{"n_layer": 14, "d_model": 192, "n_experts": 32, "experts_per_token": 2, "d_expert": 320, "d_shared_expert": 0, "activation": "gelu", "moe_layers": [1, 2, 3, 4, 5, 6, 7, 8, 9, 10, 11, 12, 13], "router_score": "sigmoid", "normalize_top_k": true, "routed_scale": 1.0, "balance_loss": 0.00245, "balance_bias": false, "router_bias": true, "init_std_router": 0.0286, "lr_router": 0.00154, "n_head": 6, "n_kv_head": 6, "head_dim": 32, "vocab_size": 8192, "norm": "rmsnorm", "norm_place": "pre", "norm_eps": 1e-05, "positions": "alibi", "qk_norm": false, "attn_scale": 0.177, "tie_embeddings": true, "parallel_block": false, "init": "trunc", "init_std_qkv": 0.0827, "init_std_o": 0.0156, "init_std_up": 0.0827, "init_std_down": 0.00781, "optimizer": "muon_variant", "lr": 0.00991, "lr_mult_o": 4.0, "beta1": 0.95, "lr_head": 0.00844, "grad_clip": 2.0, "warmup_steps": 200, "schedule": "wsd", "decay_fraction": 1.0, "decay_shape": "cos", "final_lr_fraction": 0.0, "batch_tokens": [32768, 65536, 131072], "seq_len": 512, "doc_mask": false, "train_tokens": 442300000, "steps": 6392, "dataset": "wikipedia_en"}
Below are experts of layer 7 (counted from 0) of a mixture-of-experts language model. Rows are named router (the router's row for the expert) and show model dimensions 0-191. Each number is 128 + 24 x the weight over its row's rms, rounded and kept within 0 to 255.
Before each expert's rows: a language model's description of what the expert responds to. This comes from a sample of Wikipedia text that the model never trained on.

# expert 7
What it handles: Commas, and, or, table bars and parentheses that join or separate items in lists, names and clauses, e.g. Jadakiss, Styles P; Becket and.
router [171 122 134 128 108 176 163 127 133  98 112 137 138 115 141 143 125 155 160 124 102 131 103 122 178  89  94 178 121  81 143 133  99  82 120 136 134 148  66 174 117 131 110 128  98 112 140 128 165 126 110 132 131 141 142  81 115 114 132 160  93 141 183 176 155 102 122  76 115 175 135 119 145 139 147 145 141 133 166 121 121 139 140  88 146 142 134 149 139 139  98 173 128 114 172 132 158 107 149  70 140 137 115  97 124  97 128 118 135 112  64 132 149 126 121 106 147 123 143 156 116 155 100 167 114 136 142 132 112 184 134 130 120 127 162 122 115  90 158 134 125 108 135 124 159 134 182 137 128 143 122  99 101  88 122 128 115 124 105 107 124 103 131 139  90 124 120 134 146 125 178 115 156 141 131 123 112 108 135 140 123 117  81 134 103 125 155  87 140 113 158 124]

# expert 30
What it handles: Auxiliary and main verbs after a subject, such as was, is, had, became, plus to, for, with linking clauses.
router [135 196 165 127  97 114 122 152 120 159 126 125 114  81 134 139 118 142 113  98 160 152 115  99 110  89 109 136 130  94 140 140  82 129 172 157 170 119 145 134 179 126 118 138 122 157  92 126 114 105 148 179 129 108 151 114 136 146 135 150 118 158 160 135 169 138 123 108 106 152 121 140 119 142 142 150 151 132 153 105 120 124 199 191 104 124 101 159 153 145 116 129 120  91 106 154 150 128 161 114 143 139 109  98 139 145 135 144 117 156  82 125 157 147 144 101 152  71 153 127 143 149 114 143 112 146 103 137 141 145 140 177 136 120  84 136 145 117 120 117 146 125 172  81 119 133 134  78 160  96 179 142  98 134 117 107 110 122 159 126 134 176 164 138  87 117 128 119 145 136 111 136 131 142 119 119 116 119 136 127 114 113 123  91 137 112 134 130 150 100 180 105]

# expert 21
What it handles: Pipe separators and line breaks in numeric tables, plus units and symbols like %, km, ft, °, ″ in statistics and coordinates.
router [127 169 176 149 141 140 158 160 127 146 110 153 136 134  87 133 110 167 153 104 160 130 164  96 128 135 102 137 114 134 205 135  89 121 160 130 132  95  74 146 137 120  89 130 116 114 103 133 179 133  96 139 142 120 111 101 127 131 157 110  93 147 133 131 171 113 113 134 110 139 126 159  76 120 143 121  86 127 160  79 167  86 140 143 154 128 134 136 171 164 139 182 119 162 157 155 155  94 136 124 126 104 126 130  93 131 147 117 131 107  97 165 118 136 125 148 101 123 123 112 140 112 128 146  83 120 100 139  86 121 139 143 129 122 102 133 130 122 123 112 103 125 134 116 144 167 148 158 144 143 138 109  99 164 165 110 106 134  99 159 118 141 134 154 139 131 101 169 153  91 101 128 162  94 112 101 131  84 156 112 108 109 130 117 134 128 121 131 171  88 112 157]

# expert 8
What it handles: Digits in the middle or end of multi-digit numbers, plus number words and million, such as 4,704, 376, five, seven.
router [152 125 144 157  84 122 162 148 143 148 122 160 132 137 122 108 144 107  83  54 173 105 146  98 123 116 111 126 159 127 162 123 108 107 136 122 132 128 129 128 130 117  79 150 138  96  76 106 163 130  93 113 131 117 115 148 159 194 123 119  98 161 126 134 157  88 131 132 109 157 107 110 102  95 131 107 129 161 156 159 142 138 181 160 112 106 133 124 148 114 136 112 122  99 139 181 154 124 115 131  99  96 100 153  77  98  98 135 118 116 124 121 129 138 116 107 125 149 101 167 142 179 144 148 118 163 116 108 139 131 168 102 128 129  82 139 145 121 171 145 151 121 146 135 129 115 124 150 180 103 128 153 152 136 127 120 103 130 125 121 101 154 154 145 151 129 152 156 141 100 132 189 119 107 118 114 164  94 167 102 115 125 161 129  99 152 154 135 142 108 118 122]

# expert 1
What it handles: Digits inside years, date ranges and codes in lists and career tables, plus heading equals signs, e.g. 1978–1987, 2009-2011, ISBN digits.
router [160 128 140 100 106 149 171 132 114 126 174 144 115 130 116  94 124 150 137 130 131 108 116 138  91 100 110 134 141 105 148 131 109  74 165  84 181  93 132 151 154 111 128 146 105 111 150 119 182 115 101 122 129  90  82 134 130 194 117 148 119 144 128 189 156  83 119  90 134 113 125 136 125 133 148 140 125 165 115 145 116 135 155 170 152 130 118 128  98  79 165 158 164 135 136  93 139  68 145  94 146 171 100 165  95 140 128 132 143 128 133  99 123 165 122 137  98 125 106 179 126 146 124 126 130 139  93 137 135 151 131 128  90 113 155  88 147 114 160 176 151 127 123 123  89 108 139 111 152 140 133 116 156  99 162 130 120 134 114 154  97 128 127 135 120 111 143 130 172 115 139 126 148 139 143 120 131 109 146 141 100 163 140 111 103 117  90 144 115  90 129 159]

# expert 12
What it handles: Geographic adjectives like American, British, Central, South, Arabic name pieces al- and el-, and colons in infobox fields.
router [133  97 137 137 152 125 183 169 119 109 104 150 121 113 132 123 136 165 136 103 139 106 121  96 138  88 127 126 121 129 145 105 139 145 109 116 120 145 108 161 130 151  93  98 126 131 150 144 124  83 158 180 150 138 131 134 120 118 122  91 147 163 110 101 137 126 111 134 107 104 115  59 123 105 169 172 138 131 154 156 102 120 137 145 160 155 148 127  87 137 123 181 117 113 158 171 139  95 148 162 111 153 153  85  88 109 125 138 139  92  71 119 149 167 129 138 176  99  93 157 153 153 134 146 100 148 152 132 125 137 151 113 115 121 112 138 116 149 151 119 154 111  77 101 113  84 173 134 126 183 114 141 124  85 141 120 100 137 151 127 151 123 137 135 148  97 140 115 147  75 145 127 124 144 139 139 157  83 149 147 127 175 122 116  97 110 125  98 120 123 118 121]

# expert 23
What it handles: Agent suffix er or or completing words such as supporter, endorser, and role nouns like member, player, son, coach.
router [110 106 171 153 113 130 158 161 150 149 108 122 123 107 107 162 128  91 136 148 129 126 104 115 163 130 110 150 163 144 141 129 107 157  87 137 119  86  96 156  85 185 111 130 132 124 150 170 132 110 129 166 116  77 154 139 172 145 133 132  84 118 160 133 144  83  77  93  90 100 118 110 125 130 166 134 120 132 152 111 146 121 130  96 147 123 147 135 129 151 114 131 159 113 105 155 151 151 116  93 124 121  82 142  89 117  94 149 144 140 154 124 105 141 122 105 141  99 135 150 127 152 112 160  95 119 116 171 135 112 122 161 138 154 143 132 164 145 138 116 156  85 111 175 153 118  92  84 175 137 150 124 118 126 159 169 125 113 132 137 121 111 139 114 119 161 121 146 140  82 140 120 117 127 164 155 136 108 151 121 111 159 135 107 190 179 127 108 149 115 121 151]

# expert 15
What it handles: Determiners and possessives opening a noun phrase, such as the, a, his, their, its, various, many, often after a preposition.
router [125 100 160 120 114 133 169 135 138 112 182 153  97 153 134 176 157 131  99  58 152 120 105 110 122  69 125 133 135 111  97 151 133 156 119 112 142  81 129 141  88 146 122 112 130 124 104  87 138 159 121 138 123 154 142 132 101  98 156 111 133 140  87 148 170 107 120 134 101 135 143 123  82 147 156 138 130 138 184 118  86 134 123 130 114 151 118 133  89 115  98 169 119 101 146 177 131 124 149 110 123 139 110 108  77 129 170 119 133 139 117 125 133 140  90 120 101 123  94 140 166 130 143 159 145 157  93 119 159 112 145 131  99  97 176 122 126 162 135 134 161 138 123 135 130 122 119 117 170  99 104 148 118 113 157  99 118 125 159 149 131 135 163 151  69 142 165 160 123 125 119 142 130 139 151 127 127  86 172 134 105 163 124 109  94 130  92 139 143  94 143 132]

# expert 0
What it handles: Prepositions starting a phrase, mostly in, on, at, during, of, plus word-initial prefix pieces like in-, con-, re-, de-.
router [159 165 122 128 114 194 119 141 137 139 135 174 140 114 154 166 129 136 142 105 154 140 101 121 116 138 150 108  81  83 144 162  66 101 176 170 152 131 117 144 117 132  56 135 120 113 118  92 115 146 137 141 168 129  92 122 124 104 132 166 147 143 147 159 145 138 138 142 126 136  68 105 173  91 138 139 131 154 142 106 131 108 141 122 156 200 110  95 115 151 136 138 127 140 128 123 138 117  98 141 116 152 152 140 115 142 114 148  63 170 126 104 134 177 159 147 155 144 136 104 140 142 150 147 120 106 163 105  94 126 114 108 159  95 139 114 120 151 150  96 105 137 129 110 165 121 137 129 158 148 141 114 149 112 139 112  99 114 170 125 102 117 129 157 125 167 105 126 115 121 162 144 119 128 160 147 147 123 163 121 129 116 111 106 149 141 110 110 153 119 134  88]

# expert 16
What it handles: Middle or final pieces of personal and place names, and common first names and cities, e.g. York, George, Bayonne, Placentia, Wittenberg.
router [ 99 127 137 157  81 152 147 150 115 109 146 140 136  70 145 150 127 162 126 115 112 131 108 106 157 138  89 170 153  88 144 195 139 153 121 106  87 164 129 180  85 140 140 123 114 160 149 111  97 121 107 128 131  97 142 151 120 137 137 124 158 127 175 117  98  81  96 117 119 135 102 125 121 118 164 116 132 132 146 169 112 143 131 171 153 108 110 134 212 135 193 164 119 124 137 128 159 122 143 133  78 142  98 161 115 117 123 155 151 120 177 111 123 131  91 101 127 156 160 164 128 109 101 171 110 149  93 128 115 141 152 132 120 136 125 172 128 113 152 114 122  99 152 148 143 102 147 146 131 109 122 143 122 133  95 116 131 141 110 133 128 101 130 149 143 118 171 139 148  92 105 146 135 149 133 132 130 122 113 132 116 168 157 139 144  99 102 136 124 103 100 107]

# expert 26
What it handles: Single letters and short syllables in the middle of foreign names or rare words, such as Benhammouda, Thomson, systolic, hexagonal.
router [151 115 139 103 151 191 167 139 126 162 115 163  87 139 130 114 109 193 140 137 125 152 161 144 111 114 125 141 120 130 140 155 118 117 138 141 152 131 114 141 115 133 121 135  92 105 128 133 157 132 147 155 128  81  94 126  79 207 173 150 142 121 119 167 130 135 112 110  98 130 120 152 133 107 153 118 159 142 180 145 116 109 129 148 139 140 128 110 184  97 156 148  98 128 126 128 145  98 145 128  99 133  92 119 111 148 125 121 151 188 142 175 149 113 106 129 197 142 105 136 128  76 141 138 120 135 126 129 134 128 132 188  81 129  97 133  88 123 133  96 107 128 116 146  98 128 136 119 176 148 146 139 129 122 124 119 144 146 171 117 123 119 145 123 130 133 116 129 109 143 132 186 146 107 141  96 132 118 142 130  89 156 109 121 132 162 177 125 129  99 158 122]

# expert 28
What it handles: Final or inner pieces of foreign names and taxonomic terms, especially s, idae, sky, kov, e.g. Spyros, Myriapoda, Kirill.
router [148  77 165 147 140 159 130 143 146 145 155 160  92 108 110 119 149 131 160 128 118 118 122  99 106 145 138 186 140 111 171 151  97 125 143 155 139 141 111 143 105 143 131 150 100 158 136 108  82 135 133 143 162 120 131 139 116 137 124  98 125 154 161 115 124 122  95 103 120 138  83 115 111 131 182 134 120 163 129 121 139 125 128 167 155 103 112 117 161 112 145 139 100 104 150  94 148 103 121 124 133 134 114 124 110 140 190 158 129 100 131 176 146 128 123 162 165 121 104 142 141 135 138 166 128 160  88 134 152 136 161 118 127 111 136 136 152 155 120 105 127 104 111 179 162 135 135  76 116 168 197 117 138 105  82 144 123  83 107 131 137 170 128 132 114 138 114 134 153  98  80 171 129 178 136 101 147 100 105 136 119 104 156 140 122 160 121 115 134  82 146 156]

# expert 13
What it handles: First fragments of words, mostly c, co, p, f or Ca, beginning common nouns or names, e.g. crack-down, crime, cosmetic, Citi Field.
router [104 111 126 130 119 133 143 124 122 157  98 125 151 159 116 159 106 139 142 145 150 100 140 123 135 137  85 141 159 164 134 120 101 109 138 143 103 110 132 122 122 160  66 138 168 100 156  58 123 108 135 148 134  95 123 163  93 126 153 142 145 139 105  92 155 124  91 112  91  93  94 128 113 116 136 102 140 130 123 164 138 166 126 117 108 142 130 155 139 113 163 150 161 137 168 135 146 125  88 125 147 128 106 153 109 123 110 180 130 129 136 115 111 112 102 184 149 143 152 172 138 161  88 127 157 139 118 164 120 179 136 103 120 134 142  91 119 118 162 149 100 134 119 123 130  95 127 122 151 145 168  84 155 127 194  94  87  83 119 123 121 123 155 118 154 162 137 150 145 125 144 160 162 106 131 133 141 117 154 117  87 135 138 105 132 135 113  94 112 153 182 147]

# expert 29
What it handles: First digit of years and numbers after a space or pipe, such as 1994, 2019, 3.4, plus line breaks.
router [114 138 111 152 157 169 121 115 115 114 100 135  95  75 112 165 110 139 128 120 116 100 124 147 124 121  54 114 100 143 121 112  89 136 118 153 122  79 104 145 130 142  80 132 155 122  99  88 160 143 127 117 120  97  88 152 138  95 152 141 136 201 162 155 150 131 120 132 133 153  90 125 115 170 144 145 143 115 121 121 164 158 161 134 127 111  93 127 130  89 128 140 137 123 157 126 151  82 118 132 123 154 145 133 104 105  98 163 144 128 117 169 113 176 120 125 134 132 166 117 115 102 124 157 128 151 134 128  92 121 159 148 127 131 103  91 114 103 148 170 127 100 141 136 140 150 131 148 159 114 144 125 112  87 167 116 116 151 143 113 138 181 165 121 130 146 138 120 111 136 150 182 126 110 131  92 154 116 133 107  92 139 151  72 116 121 152 123 145  97 175 109]

# expert 11
What it handles: Table cell separators and first cells of table rows, such as the pipe after No., positions MF, DF, FW, and leading years.
router [136 144 107 146 131 122 115 160 131 151 144 128 109 101 100 124 120 146 153  81 150 117 146 136 175  90 136 102 112 101 147 154 145  65 102 122 106  77 111 109 113 117 125 127 157 115 115 111 173 152 130 114 101 119 119 139 130 131 112 121 129 171 138 170 112 116  71 101 110 124  97 154 115 117 153 159 119 182 145 130 136 138 152 125 163 152 116 104 141 127 123 105 108 112 146 122 133 121  97 142 125 130 134 141  95 131 114 136 124 170  68 158 111 132 181 121 161  98 101 112 133 167 121 142 141 126 138  95 135 151 146 174 111 109 152 122 134 130 121 146 135 110 143 118 162 127 159 119 167  78 129  75 121  76 126 134 102 155 130 115  95 151 127 164 103 173 125 199 140 120 131 139 122  82 104 114 133  81 153 132 125 168 124 101  97 107 132 101 159 139 112 130]